Weights of a small mixture-of-experts language model, trained from scratch on English Wikipedia.
Experts: 96 ReGLU neurons an expert, 2 picks a token, a softmax router, a shared expert of 192 neurons.
Below are experts of layer 4 (counted from 0) of a mixture-of-experts language model. Rows are named router (the router's row for the expert), gate (a neuron's input weights, with its number), up (a neuron's input weights, with its number) and show model dimensions 0-255. Each number is 200 + 30 x the weight over its row's rms, rounded and kept within 0 to 999.
After each expert's rows: "gets" lists some tokens that make up at least twice as much of what it gets as of all text. This comes from a sample of Wikipedia text that the model never trained on. Tokens count by the router's weight.

# expert 117
router,197,202,165,192,200,211,142,242,172,183,144,209,152,205,217,240,174,226,216,173,194,218,225,236,206,243,172,181,213,206,201,163,194,166,237,145,248,231,211,189,148,208,184,218,150,264,172,177,195,201,268,186,195,175,189,191,207,214,213,206,243,186,200,207,144,240,191,201,204,198,249,199,178,234,179,225,257,186,199,165,157,165,160,197,230,169,199,152,173,165,232,192,207,218,220,208,199,226,192,205,192,247,246,219,225,186,167,172,176,190,186,220,183,244,206,215,204,179,222,176,242,172,141,268,202,218,199,196,176,224,287,214,187,160,197,146,175,249,162,163,253,192,164,205,245,191,152,154,240,208,172,201,230,189,200,233,265,212,150,166,300,208,207,214,212,181,188,219,212,180,198,147,211,160,247,220,256,226,166,254,219,184,227,240,202,194,172,186,188,226,202,191,207,177,251,191,204,243,217,202,212,231,147,245,202,189,241,189,168,167,216,206,230,216,248,183,221,177,194,220,172,197,166,229,194,177,235,203,164,189,160,173,223,144,212,224,134,168,174,188,131,221,190,197,215,232,199,227,197,185,195,196,231,196,249,222
gate0,160,212,208,174,202,177,248,228,171,189,213,199,302,204,156,205,130,187,184,196,159,215,186,203,211,187,245,178,236,252,250,182,210,180,241,190,190,189,182,181,215,208,180,247,211,227,177,220,207,163,178,192,143,202,177,233,183,181,158,220,219,145,186,181,147,185,180,205,208,172,205,204,266,216,218,219,222,184,197,248,236,180,225,203,191,224,190,215,171,226,206,228,211,199,189,174,178,246,218,158,251,228,176,260,197,209,213,192,198,229,196,236,204,182,214,163,169,203,259,214,185,182,257,167,209,162,232,210,183,238,223,202,179,205,162,208,223,188,229,243,217,294,218,189,239,238,271,212,184,186,184,179,190,236,225,190,251,221,216,181,194,203,248,209,148,187,246,182,196,148,226,227,218,235,141,210,180,197,199,149,183,221,152,268,208,184,205,157,174,199,222,201,213,230,196,207,198,207,197,255,206,183,204,172,154,226,161,184,183,204,168,163,176,212,185,192,222,232,149,212,223,167,141,188,233,212,220,187,190,176,184,235,126,234,214,226,194,201,248,182,149,259,176,127,199,203,179,230,176,227,204,175,217,200,140,136
up0,200,191,188,249,247,158,212,186,171,230,166,277,181,208,139,236,231,235,203,241,146,226,192,221,177,196,226,198,180,200,135,171,253,214,200,181,156,168,186,202,249,232,180,163,214,214,235,247,184,200,180,179,196,197,163,194,174,205,198,197,189,223,252,183,170,170,203,184,184,241,220,189,246,189,226,159,248,210,163,228,199,180,183,178,251,238,200,212,213,200,184,232,160,198,216,200,192,214,202,251,246,178,227,246,224,185,271,190,166,225,146,229,209,203,226,187,226,151,158,170,228,264,164,244,176,159,196,183,205,192,180,167,186,187,162,184,181,135,206,203,212,185,189,172,196,198,181,261,224,271,150,180,240,184,149,251,177,189,181,175,193,212,193,180,186,196,225,216,230,186,190,203,184,182,186,177,186,216,190,175,223,221,137,245,159,235,211,156,213,236,220,172,183,204,254,132,190,157,139,214,194,221,200,209,204,192,201,213,271,199,261,178,202,184,223,128,206,216,180,254,208,229,177,229,216,225,195,200,177,206,196,230,199,180,145,201,186,207,169,204,211,245,206,227,200,222,153,194,171,259,127,222,243,202,214,166
gets: "en", " of", " the", "th", "er", " Lord"

# expert 125
router,247,183,211,180,253,183,241,226,227,200,192,245,236,169,199,207,191,159,235,210,197,227,170,228,233,148,203,206,199,191,212,250,189,171,247,200,167,226,205,174,225,194,154,219,241,221,184,190,191,166,227,165,180,186,251,153,179,197,179,213,230,221,203,180,185,191,199,216,171,258,180,175,200,185,180,200,146,207,232,173,196,249,178,147,228,234,203,158,196,189,198,230,217,177,222,200,178,178,200,228,185,211,196,167,237,193,163,159,246,178,191,167,178,227,157,186,233,245,191,186,258,173,203,213,203,219,258,213,195,243,233,222,163,176,187,169,192,217,198,181,178,239,206,189,207,170,194,210,205,175,154,171,221,226,242,237,208,263,227,206,218,223,212,194,217,237,230,131,161,176,211,264,233,209,202,189,178,203,238,166,222,208,220,189,166,236,167,202,120,228,174,143,202,217,162,172,223,197,211,168,168,181,161,176,196,158,210,185,213,144,240,184,226,159,202,196,159,209,231,190,198,201,214,193,216,206,235,201,231,212,253,187,232,144,238,286,226,252,244,193,182,206,163,129,217,253,170,220,207,185,237,171,259,155,248,296
gate0,215,148,223,212,202,178,197,176,171,189,212,184,190,198,178,194,148,187,251,208,232,252,155,219,210,262,217,169,202,229,218,207,199,225,177,216,188,195,177,191,268,205,267,203,211,149,223,241,211,217,166,203,188,172,170,225,162,243,206,222,221,89,219,160,186,237,184,151,234,226,128,213,223,176,175,211,218,192,252,160,199,175,181,180,206,181,225,209,255,255,198,179,195,165,232,187,225,216,221,230,174,250,194,178,188,172,210,184,200,224,235,196,227,213,239,221,167,184,194,172,211,199,283,194,223,217,186,186,189,196,185,222,176,252,193,197,185,182,209,197,230,224,145,212,104,169,190,185,152,210,210,244,279,204,210,233,254,199,159,140,203,214,230,200,182,178,203,221,222,256,216,135,190,211,152,193,212,198,208,209,192,150,213,158,212,216,170,199,207,162,173,170,155,182,159,193,190,171,211,208,220,209,211,203,179,243,199,256,173,178,230,227,259,162,223,226,189,192,180,229,194,205,194,216,176,169,207,267,208,196,195,199,180,212,243,149,190,231,217,270,235,227,204,172,215,184,181,220,144,231,202,221,260,228,193,221
up0,185,239,181,190,195,236,169,202,177,197,205,221,175,133,203,214,180,155,186,151,192,125,243,239,209,176,157,172,227,244,264,184,209,185,245,232,188,184,170,160,235,228,227,205,202,187,169,224,222,200,224,190,186,162,222,164,139,229,208,226,229,209,183,167,191,194,237,216,196,175,208,236,200,224,189,202,226,243,170,150,203,121,232,197,241,207,202,169,177,119,201,225,192,207,208,147,126,199,196,199,248,177,231,237,250,117,187,209,176,230,192,193,168,139,200,166,167,242,175,192,193,203,196,211,259,139,190,224,198,198,188,157,193,204,224,173,200,146,236,180,199,201,189,125,213,215,125,135,167,214,200,190,233,197,163,197,157,152,185,204,216,184,163,184,194,238,160,245,219,193,173,176,261,157,201,211,218,174,197,204,182,156,185,235,196,217,206,207,202,216,206,233,233,185,237,177,168,216,226,224,201,226,157,223,177,221,222,197,161,239,158,184,136,229,208,183,220,198,202,191,163,131,172,197,218,242,192,213,198,236,178,197,176,207,208,228,174,179,246,202,180,226,177,184,179,150,184,189,170,205,213,237,196,151,230,181
gets: " of", " State", "ous", "est", " most", " many"

# expert 109
router,233,183,243,188,199,229,198,203,171,229,210,194,152,234,220,180,208,183,210,199,239,237,257,179,188,215,219,205,230,204,179,136,203,190,299,186,228,177,179,198,251,176,199,167,193,177,231,218,235,156,178,169,217,136,198,185,182,282,193,195,194,199,231,184,257,185,245,163,219,171,216,127,220,195,197,185,234,227,160,207,176,242,187,165,217,142,191,215,226,143,269,201,211,213,200,209,206,195,187,205,165,161,183,233,256,196,176,188,186,179,206,131,230,186,194,208,168,225,221,190,223,216,202,209,203,241,267,214,166,229,205,181,218,182,233,166,228,265,177,175,221,149,222,196,225,247,200,201,245,194,274,183,249,261,233,225,201,198,190,175,268,205,198,196,207,165,209,185,192,190,248,219,183,176,158,238,199,192,178,215,227,172,228,195,184,244,162,165,246,178,193,229,161,216,225,164,186,183,202,201,220,227,223,216,279,196,230,167,192,227,247,250,172,192,187,133,205,164,181,182,100,177,191,191,204,197,183,179,171,220,228,206,208,188,182,205,205,199,174,188,221,201,225,189,178,207,184,144,221,202,244,213,167,177,151,202
gate0,212,150,219,200,233,213,246,197,200,180,172,189,212,157,223,222,234,202,186,171,224,178,199,195,164,183,210,183,160,206,234,254,164,173,201,190,168,231,242,212,191,197,182,214,230,221,208,195,202,244,192,169,191,193,136,230,246,162,214,183,284,178,224,236,225,183,193,181,215,159,163,173,177,126,195,183,212,219,213,143,173,152,221,203,237,163,220,194,197,204,251,179,223,224,209,237,249,223,251,189,156,189,230,196,238,183,245,203,212,225,212,233,224,216,263,217,231,207,176,252,178,231,175,188,246,204,214,204,214,182,217,151,231,202,190,271,183,223,225,233,165,163,158,207,201,221,226,161,174,134,174,225,171,255,228,220,180,132,216,190,192,250,175,207,245,251,180,171,174,168,241,186,226,180,194,178,202,210,241,250,193,229,137,229,202,171,213,171,241,174,222,161,215,158,141,167,221,202,202,191,243,203,120,231,226,196,165,188,176,210,191,132,209,223,174,208,185,217,264,179,255,189,203,242,207,160,195,232,189,193,212,199,169,218,178,204,181,180,219,230,230,183,134,202,209,152,160,189,238,169,226,232,205,190,234,195
up0,210,245,242,182,223,196,228,155,199,166,253,274,147,196,152,163,177,189,186,169,187,148,243,190,241,219,156,160,167,214,173,215,234,217,144,209,209,165,138,207,189,206,236,218,163,182,145,175,187,218,182,202,212,176,236,155,181,220,195,270,234,187,189,195,205,186,215,216,198,203,168,211,174,188,204,184,191,167,202,203,226,189,169,197,169,170,170,184,204,212,224,208,231,180,231,161,170,175,161,226,184,225,246,166,150,186,175,207,209,163,209,177,191,142,231,183,160,211,201,218,207,212,158,197,234,292,160,205,202,184,276,243,174,159,228,239,177,249,209,226,252,161,206,170,243,181,210,212,223,190,204,190,244,171,186,211,219,208,165,182,193,187,206,161,137,189,201,182,215,213,173,210,232,219,211,203,213,174,203,223,208,238,147,202,213,188,168,246,170,207,182,225,181,209,203,252,242,203,229,156,162,185,217,240,172,288,189,200,138,164,160,235,184,167,156,180,210,204,243,163,160,264,192,195,167,220,170,180,228,220,155,228,222,211,227,199,257,210,176,227,187,158,209,196,209,231,195,142,148,233,192,177,230,191,238,193
gets: ":", " |", "):", ";", " Total", ".:"

# expert 29
router,232,209,177,249,215,236,192,192,179,227,146,188,176,214,226,142,225,209,189,204,180,150,256,170,231,174,205,205,158,189,202,165,153,168,197,215,224,158,216,177,184,196,200,171,185,203,177,186,257,224,199,200,261,170,196,203,229,252,266,225,232,188,209,183,197,183,201,194,204,156,198,214,166,204,185,217,240,212,196,182,153,222,197,201,230,201,233,238,194,213,197,161,264,224,190,238,166,168,149,160,276,192,216,177,183,194,196,185,184,245,164,230,165,270,190,187,202,204,199,217,199,234,181,213,198,244,224,213,242,155,195,233,216,213,209,237,272,211,192,228,178,183,268,219,234,252,208,194,193,142,204,190,212,199,210,276,226,223,143,182,223,216,227,204,167,253,194,231,238,202,202,187,210,215,198,244,261,200,227,222,221,240,238,232,250,223,188,161,215,181,172,137,184,237,265,194,193,257,143,155,190,176,180,210,198,138,224,151,155,189,211,175,188,200,230,216,155,203,172,214,158,220,222,169,268,173,202,209,251,218,148,182,181,199,181,151,173,181,227,213,213,222,167,169,194,243,163,209,207,241,219,207,191,178,219,228
gate0,169,258,201,163,216,238,195,216,211,199,172,179,213,193,166,222,204,183,236,200,203,171,171,190,227,164,142,193,250,151,188,151,217,204,175,210,179,170,126,260,210,234,205,233,246,188,199,177,181,131,180,186,191,231,236,249,179,183,224,204,194,173,175,191,159,234,248,208,182,196,170,194,173,187,235,215,197,221,211,158,202,186,189,203,228,190,196,195,197,224,153,175,192,270,237,209,125,219,174,212,229,165,198,184,215,168,173,177,212,184,194,171,212,232,137,198,167,204,249,126,171,226,179,238,212,228,223,156,176,183,220,218,165,193,203,162,201,196,239,185,157,210,224,193,253,167,242,227,230,196,187,222,131,244,188,273,233,173,194,238,229,192,145,182,225,145,192,211,249,168,210,235,189,227,177,199,202,118,240,229,214,196,215,239,211,158,252,212,193,218,192,179,237,182,241,178,206,151,191,188,195,248,205,158,208,220,163,169,209,236,261,217,179,173,215,171,195,185,213,188,217,156,201,103,170,195,198,191,186,191,196,165,222,205,187,191,175,214,221,170,196,237,210,189,162,201,189,189,188,236,236,229,163,239,276,217
up0,200,187,176,241,193,196,214,177,198,215,209,234,187,167,226,193,269,167,243,223,174,193,152,224,261,179,197,224,225,198,192,212,200,214,201,158,179,232,216,178,190,259,198,244,183,224,185,189,203,191,208,205,221,188,207,185,99,200,192,232,230,192,198,181,191,240,192,257,242,227,208,250,180,146,233,260,228,259,259,202,189,222,119,177,195,254,192,167,217,209,165,233,237,223,179,238,194,224,151,161,249,141,200,207,262,220,190,183,163,233,154,198,217,213,182,199,224,170,184,234,151,197,218,239,195,175,244,174,173,170,200,197,136,237,158,228,192,198,193,239,209,193,253,198,227,212,226,182,193,188,206,213,195,190,142,248,195,132,201,200,221,195,249,173,191,205,185,291,216,206,194,193,192,193,225,222,230,152,216,193,184,183,207,208,172,186,219,166,201,193,133,184,183,201,181,226,190,195,177,191,199,253,174,175,177,206,200,228,152,199,198,206,183,212,261,209,201,135,183,207,178,176,172,206,167,137,213,139,199,160,188,196,147,219,148,235,209,236,243,224,196,232,154,173,241,170,188,184,150,203,200,216,228,186,245,211
gets: " |", " ", ";", " —;", " details", " information"

# expert 81
router,181,217,166,194,205,196,214,132,223,184,200,203,183,198,224,202,206,240,212,233,225,210,163,213,216,240,203,236,180,260,184,258,216,201,200,193,213,191,186,231,234,200,168,210,189,117,193,172,191,190,184,167,130,196,235,190,218,180,206,265,256,232,163,177,197,208,195,174,173,233,239,243,233,205,251,193,232,165,214,122,233,227,225,216,177,192,236,160,248,158,170,204,202,143,225,186,135,220,187,179,175,204,225,267,170,214,199,210,245,173,153,176,192,196,196,163,235,214,121,196,206,191,178,167,189,202,165,212,269,162,161,197,192,187,220,236,243,205,150,213,223,191,198,256,204,265,157,202,220,205,199,225,193,185,160,224,202,190,138,246,169,195,202,232,155,216,188,168,211,262,196,177,205,139,236,239,208,181,191,207,176,221,202,256,112,217,237,206,227,184,179,198,170,206,190,210,211,229,225,200,192,198,173,244,161,209,249,197,196,148,214,190,221,207,268,179,167,186,158,192,233,140,202,170,230,165,212,186,226,223,181,178,224,154,175,206,201,182,167,229,217,166,165,225,205,186,231,225,209,149,219,171,192,193,211,191
gate0,170,282,211,217,227,164,184,162,222,166,170,201,175,197,156,222,246,219,198,141,202,180,146,217,144,210,208,200,207,208,233,189,179,154,200,168,255,196,247,200,196,219,216,195,193,191,259,175,181,242,212,164,197,193,226,199,174,169,222,169,159,209,188,173,231,214,188,182,178,185,224,222,213,203,205,225,209,229,270,149,247,162,227,175,197,189,245,192,178,185,221,258,177,181,171,297,188,170,214,240,222,202,152,168,199,205,129,202,244,202,187,215,215,202,193,228,200,218,199,199,169,177,204,199,253,193,208,224,201,161,176,198,206,192,189,175,226,199,224,173,200,191,188,256,222,201,164,207,201,191,155,145,119,233,146,190,191,179,187,239,163,180,219,201,231,209,180,262,197,205,178,141,201,176,183,183,149,177,145,196,260,199,147,203,137,255,171,165,182,239,202,223,178,221,201,298,242,208,196,258,178,157,195,203,186,243,190,167,227,182,226,200,204,229,125,161,174,188,217,205,210,212,200,200,201,188,197,219,184,171,195,164,195,206,247,150,198,194,181,188,186,194,172,178,212,116,225,210,176,183,176,190,196,223,231,166
up0,192,174,168,225,170,169,262,245,198,159,255,225,168,211,193,205,195,237,178,194,239,223,170,199,194,207,200,201,199,156,157,158,201,241,136,218,213,174,191,160,212,212,189,240,255,197,226,173,202,213,162,204,204,170,258,212,227,175,203,230,201,186,195,175,198,237,155,202,228,234,226,205,181,186,255,253,177,182,245,193,252,183,222,184,133,183,167,188,176,197,195,200,166,160,175,164,223,138,215,186,147,217,239,215,235,196,166,243,164,185,180,220,227,183,202,249,205,184,182,198,229,193,293,171,169,253,198,200,236,144,171,211,173,204,207,180,206,294,149,191,213,264,205,201,175,186,183,244,192,219,197,183,208,188,240,213,199,218,191,176,275,217,225,201,157,219,180,317,218,182,142,239,187,216,129,195,205,216,183,243,181,255,152,176,194,205,211,214,200,224,225,248,198,239,201,188,228,210,195,228,180,205,186,257,191,179,187,234,183,171,198,230,189,207,224,213,230,198,189,203,158,213,206,215,270,140,220,153,182,208,210,194,231,201,218,180,213,223,225,149,203,190,182,234,162,177,201,194,185,170,173,214,197,198,185,203
gets: " He", " It", " it", " She", " he", " This"

# expert 22
router,228,205,239,199,244,236,237,199,174,228,227,182,134,196,206,143,209,211,236,259,200,135,275,222,204,201,180,172,201,186,214,181,198,205,186,195,272,163,182,190,236,124,208,183,202,196,209,195,223,286,193,215,165,183,196,205,176,186,226,142,225,176,238,174,214,183,150,219,231,185,210,144,195,194,192,205,267,156,217,201,213,239,185,185,177,193,217,223,179,180,174,136,214,254,200,200,223,205,229,150,233,190,220,214,214,205,199,178,254,241,183,180,224,198,152,212,206,242,222,189,206,129,178,173,203,210,264,180,138,216,229,179,210,175,212,192,204,211,219,200,188,242,202,179,189,208,183,167,212,226,207,248,161,124,190,233,169,185,190,194,207,195,117,220,173,167,137,224,197,207,194,170,249,113,194,203,166,201,218,206,235,256,195,233,229,217,176,217,198,161,234,163,178,223,220,207,215,177,141,135,175,213,206,224,199,186,171,212,161,183,208,199,174,243,184,202,178,157,182,218,170,193,182,240,174,154,208,199,195,231,208,162,172,212,182,209,194,186,214,188,217,225,265,164,163,198,211,209,210,157,217,206,221,142,183,150
gate0,208,193,172,162,203,186,202,210,197,165,164,228,163,221,227,181,178,262,185,185,179,229,188,239,210,212,181,213,213,248,218,193,216,189,183,160,209,258,242,168,222,171,229,182,180,300,179,162,190,193,203,193,231,211,196,199,157,196,233,223,228,215,168,209,171,249,173,195,194,213,204,179,173,221,153,161,225,186,141,208,145,165,192,198,196,189,197,238,166,235,275,229,192,215,232,167,178,164,187,204,218,179,206,188,204,222,159,207,208,162,178,164,201,250,214,162,221,189,176,218,210,166,241,175,217,259,217,229,233,163,184,198,225,131,226,275,231,211,199,173,194,243,192,237,194,178,260,206,198,199,212,172,207,179,221,121,191,246,167,201,174,145,211,191,204,151,138,207,166,197,165,185,151,180,220,196,260,195,187,216,206,194,217,256,209,203,246,217,214,172,228,279,229,216,239,188,229,196,195,188,191,171,208,124,187,146,243,204,269,225,210,176,150,166,202,217,181,235,182,278,206,197,191,255,240,234,233,184,214,220,185,178,163,192,234,266,195,161,227,228,178,199,221,242,183,216,225,193,188,189,208,198,215,192,214,218
up0,224,224,136,139,237,238,192,184,173,137,241,158,164,179,197,201,204,204,228,232,250,208,173,242,246,237,208,222,181,206,243,191,168,188,185,206,222,213,123,221,215,253,193,237,160,211,210,244,216,182,203,209,147,177,197,209,214,177,237,190,176,146,251,232,225,191,219,152,221,244,197,221,216,183,239,243,211,223,194,259,207,154,189,210,229,223,151,224,142,238,229,167,196,279,171,171,195,203,179,190,192,217,227,178,157,195,192,182,219,192,179,238,185,191,228,199,213,200,205,158,163,211,165,255,233,179,189,184,207,230,182,223,222,236,248,172,207,204,217,226,167,192,192,219,153,168,204,200,156,187,167,195,177,211,165,221,209,177,244,133,182,209,177,195,206,219,190,143,230,187,215,169,224,193,160,188,217,168,200,217,196,197,160,204,164,190,181,173,162,189,182,249,188,237,218,144,209,210,211,198,197,186,194,170,220,267,190,195,220,228,165,201,222,188,195,202,212,141,233,284,168,185,156,164,182,193,155,208,174,192,198,187,156,178,204,124,156,253,206,131,209,257,222,177,225,227,156,227,153,192,181,196,174,189,262,216
gets: " |", "-", "|", ":", " -", " –"

# expert 39
router,246,220,224,212,158,181,190,157,176,226,188,173,162,241,211,227,212,207,200,209,218,170,227,207,226,238,225,198,227,178,157,149,200,218,186,159,237,132,228,169,193,191,223,202,191,179,210,208,173,229,153,149,160,202,211,185,172,180,198,174,192,212,227,237,191,231,167,221,220,159,202,181,217,189,199,211,227,224,165,205,209,222,206,239,212,224,208,185,164,161,158,223,204,191,147,216,199,204,189,193,182,168,229,224,197,231,195,234,225,178,174,234,205,186,163,195,219,182,212,192,206,161,174,158,272,224,186,220,124,160,197,200,207,169,172,204,240,162,211,173,203,200,192,202,153,243,177,245,230,164,190,191,160,148,204,231,204,149,187,176,204,224,180,242,213,237,197,244,238,197,224,196,188,236,206,204,234,173,135,205,227,214,205,213,149,220,235,224,191,167,278,127,190,184,178,211,250,153,253,261,170,229,182,196,215,125,155,206,180,204,240,239,181,259,116,232,167,219,198,157,212,143,184,156,216,191,230,199,226,173,208,167,216,235,197,172,189,225,170,240,177,159,213,188,234,132,204,199,189,195,196,272,186,136,150,208
gate0,208,211,254,236,182,202,157,210,234,168,182,196,215,187,188,202,235,193,227,136,174,131,249,201,172,203,197,205,196,169,172,209,178,158,192,214,187,183,185,227,145,231,188,218,226,159,199,239,190,208,200,227,182,229,205,185,214,190,205,221,215,134,196,187,226,187,172,171,158,188,166,188,182,157,268,279,245,187,198,130,173,215,176,194,197,225,184,251,211,170,278,216,182,249,224,210,256,161,233,219,195,224,210,209,200,215,185,177,177,180,191,239,203,236,168,201,195,188,174,177,193,221,222,190,166,238,193,193,226,188,151,276,191,206,201,174,231,202,154,212,214,167,213,175,178,201,154,212,134,217,184,133,192,223,225,176,220,163,148,185,205,191,215,199,206,202,194,172,244,188,192,262,165,203,183,178,217,199,190,298,208,230,214,178,177,187,213,187,223,201,209,171,151,143,184,199,164,147,148,230,215,184,201,173,189,192,217,197,191,218,198,259,180,210,181,213,144,206,205,156,209,213,163,248,236,172,220,133,156,202,207,189,186,183,214,148,237,215,259,259,201,188,156,203,236,217,217,174,191,235,277,231,176,249,160,193
up0,209,238,212,213,167,228,218,152,227,197,197,163,238,252,231,190,219,189,219,263,159,219,223,174,170,185,182,222,213,184,183,188,189,207,229,207,134,180,190,215,210,194,207,183,152,203,215,149,157,194,186,217,209,173,231,189,151,211,127,199,216,261,165,195,145,232,251,210,207,181,165,229,208,236,166,128,180,183,202,183,254,216,201,232,176,223,210,221,185,190,202,188,186,182,214,184,181,237,191,183,191,218,262,220,201,165,180,239,232,224,192,257,247,225,194,189,203,206,121,147,123,181,223,234,248,196,225,170,192,192,200,188,170,173,168,162,207,208,202,164,213,203,190,179,169,209,165,222,206,216,190,207,161,232,139,204,218,206,232,254,144,177,203,232,220,238,287,190,201,201,210,166,185,243,215,232,192,135,175,167,200,226,223,214,244,223,197,175,202,186,208,196,234,187,184,192,213,234,204,142,268,274,206,199,156,202,188,164,168,151,175,224,228,132,218,194,202,170,208,243,168,163,218,203,239,175,176,220,192,179,226,229,203,236,152,208,179,207,177,220,175,154,158,190,197,170,207,195,229,223,220,139,174,184,235,262
gets: " \"", " '", " |", " The", "-", "|"

# expert 116
router,204,181,211,176,192,221,216,203,134,198,244,179,189,207,185,212,173,237,220,214,163,180,182,212,219,193,180,134,192,170,260,188,186,223,266,156,187,210,214,179,177,219,228,182,229,234,192,180,198,220,197,202,176,199,187,155,142,188,201,158,216,176,196,174,188,181,177,178,227,217,184,174,134,224,184,160,219,239,244,179,248,181,245,215,243,165,223,175,203,222,221,191,242,221,215,170,203,163,148,235,179,216,162,186,244,217,204,220,243,246,170,166,172,223,230,214,212,235,224,176,220,232,157,242,208,196,223,218,219,221,301,209,198,184,226,134,170,173,218,127,212,228,200,215,182,139,200,211,245,207,206,228,237,205,274,224,261,201,232,181,269,217,164,229,269,223,158,166,203,236,203,212,244,176,205,160,211,212,220,203,210,229,210,230,138,187,143,196,138,150,195,131,209,214,174,198,212,212,208,202,216,203,145,220,202,180,201,185,219,220,184,200,202,212,215,178,192,207,222,230,215,187,209,239,211,200,141,179,185,230,217,175,198,150,202,189,212,203,225,181,165,259,138,192,224,218,152,218,158,187,252,157,196,170,170,243
gate0,183,245,210,232,208,184,205,172,232,186,227,175,211,205,233,258,238,221,210,179,179,196,209,160,224,204,182,188,152,172,207,180,164,262,208,207,181,183,186,161,203,240,216,252,194,204,191,221,242,215,162,177,196,180,213,217,203,173,251,172,166,219,170,191,196,202,159,162,219,235,259,223,229,225,218,211,229,204,185,154,219,185,201,224,197,230,216,184,107,241,132,154,199,176,215,211,235,205,214,152,154,176,136,204,218,218,176,181,168,226,189,218,202,229,237,220,162,168,136,152,231,191,257,211,226,197,239,146,279,224,210,202,187,210,245,163,200,173,230,227,189,191,178,230,182,232,178,211,210,110,191,184,185,221,199,227,230,210,173,188,236,211,263,192,195,203,221,216,203,204,213,119,214,197,216,156,151,202,184,256,214,206,168,185,161,202,239,229,195,183,162,168,206,173,208,195,184,255,201,141,190,145,199,186,164,198,176,227,252,147,173,227,196,231,217,216,235,139,196,200,200,205,218,174,177,166,166,219,185,173,191,119,194,184,204,225,202,199,204,227,198,152,192,198,159,225,216,238,198,232,119,158,181,162,195,197
up0,258,162,202,155,222,229,207,173,221,211,208,251,222,213,242,211,216,238,168,164,185,179,224,212,213,177,217,204,194,189,166,237,188,158,197,177,206,215,178,175,231,175,200,195,188,181,176,189,222,159,207,217,205,226,156,171,172,161,201,225,183,186,260,168,218,207,158,198,221,195,191,136,293,155,179,217,222,199,159,164,199,199,168,186,222,196,160,226,185,159,221,183,217,168,172,197,271,166,258,196,247,192,250,222,184,204,187,175,235,223,147,176,193,204,228,172,203,187,226,222,139,139,220,230,164,180,188,195,181,187,182,195,209,194,143,199,204,196,184,123,170,195,172,181,170,211,219,202,190,187,191,201,209,157,165,153,203,144,228,206,159,221,171,212,140,273,240,196,249,160,203,212,167,220,185,171,208,130,194,208,223,194,163,170,181,213,194,149,200,156,236,215,175,159,142,179,191,198,209,190,179,183,228,212,198,200,200,216,210,208,198,212,261,209,241,158,199,204,191,242,199,187,202,170,220,176,216,200,189,191,219,177,139,223,190,228,169,316,259,141,207,266,192,211,203,216,203,172,232,203,187,161,231,151,151,219
gets: " of", " from", " between", " within", " into", " all"

# expert 66
router,206,179,189,164,206,206,220,212,193,216,193,182,234,241,218,156,231,187,205,176,241,241,251,191,228,183,222,238,143,168,212,201,172,126,227,240,244,172,187,169,183,179,172,205,224,168,134,201,179,155,177,282,203,209,169,191,224,198,231,201,221,168,261,281,220,188,235,183,219,156,207,201,238,211,205,170,193,203,259,207,190,196,246,240,209,170,166,204,184,215,171,187,259,251,254,198,210,161,211,157,167,153,210,223,203,209,218,227,241,191,201,165,226,214,213,219,199,226,270,211,249,171,162,220,224,208,168,221,236,233,139,219,268,226,221,184,134,216,196,177,174,174,229,224,225,183,214,213,206,240,224,208,177,232,189,236,142,243,160,179,264,209,226,184,212,228,203,198,203,210,205,169,184,214,226,200,188,171,180,202,182,231,247,240,259,170,236,183,236,232,193,208,184,183,212,201,179,146,205,163,130,204,225,265,238,233,237,215,164,181,189,248,200,159,175,219,206,134,203,214,219,197,193,187,244,157,193,159,220,193,172,161,169,173,171,192,183,192,213,227,176,206,233,200,188,131,195,193,181,195,184,219,203,160,202,196
gate1,193,170,152,203,202,181,158,177,222,218,229,214,177,207,146,189,188,250,260,280,211,222,257,216,236,178,214,198,244,169,239,137,179,210,227,192,185,205,217,142,167,184,230,178,216,221,146,225,206,170,151,242,175,133,149,162,184,209,175,220,192,217,200,186,188,183,200,210,167,221,202,144,212,173,177,163,162,218,232,189,181,217,148,165,175,195,205,184,214,167,236,211,204,154,192,226,183,201,225,231,149,160,141,215,235,194,235,151,239,222,174,188,225,236,188,182,200,165,167,257,253,158,190,194,154,236,225,174,211,240,179,197,230,215,248,169,193,234,212,213,244,161,242,178,221,220,251,203,179,219,267,172,194,229,227,223,218,203,186,184,214,174,195,179,227,162,230,173,225,196,183,203,208,205,205,182,185,269,208,186,198,215,196,172,160,193,222,222,181,159,205,236,196,176,195,187,224,208,265,203,174,180,234,149,146,157,221,236,247,186,235,212,205,159,193,212,157,188,159,164,116,155,180,216,179,247,197,217,205,185,175,216,176,207,172,186,248,208,162,200,188,179,208,176,177,236,213,166,172,260,189,231,213,237,214,258
up1,212,182,220,173,215,181,146,217,224,194,222,263,191,227,219,202,206,150,261,197,201,214,237,218,217,193,205,171,210,191,179,195,219,237,211,181,133,204,244,241,197,198,227,199,162,219,196,184,171,221,185,253,184,212,153,213,197,186,229,196,201,220,144,268,234,188,161,271,207,193,153,136,212,255,214,194,161,168,213,201,246,219,168,226,189,222,181,177,285,222,279,192,175,156,207,197,157,213,253,151,169,179,234,181,191,174,236,197,215,205,277,216,214,214,198,190,261,194,218,198,241,185,183,225,208,202,186,133,157,210,189,272,262,226,170,178,217,213,199,217,215,225,220,167,202,213,223,248,222,220,279,201,173,231,196,209,235,191,194,173,161,218,202,143,172,213,199,179,222,243,204,234,193,233,198,189,184,217,236,200,169,198,233,238,219,180,187,196,170,187,190,198,207,126,225,181,223,170,258,222,196,206,215,213,173,217,208,218,201,162,241,199,174,143,162,248,215,183,187,195,192,235,151,232,237,197,161,153,212,189,176,271,164,213,181,207,170,205,155,192,195,205,212,168,248,255,206,162,202,182,197,162,204,207,236,219
gets: " |", "|---|---|---|---|---|---|", "|---|---|---|---|---|", "|---|---|---|", "|---|---|---|---|", "|---|---|"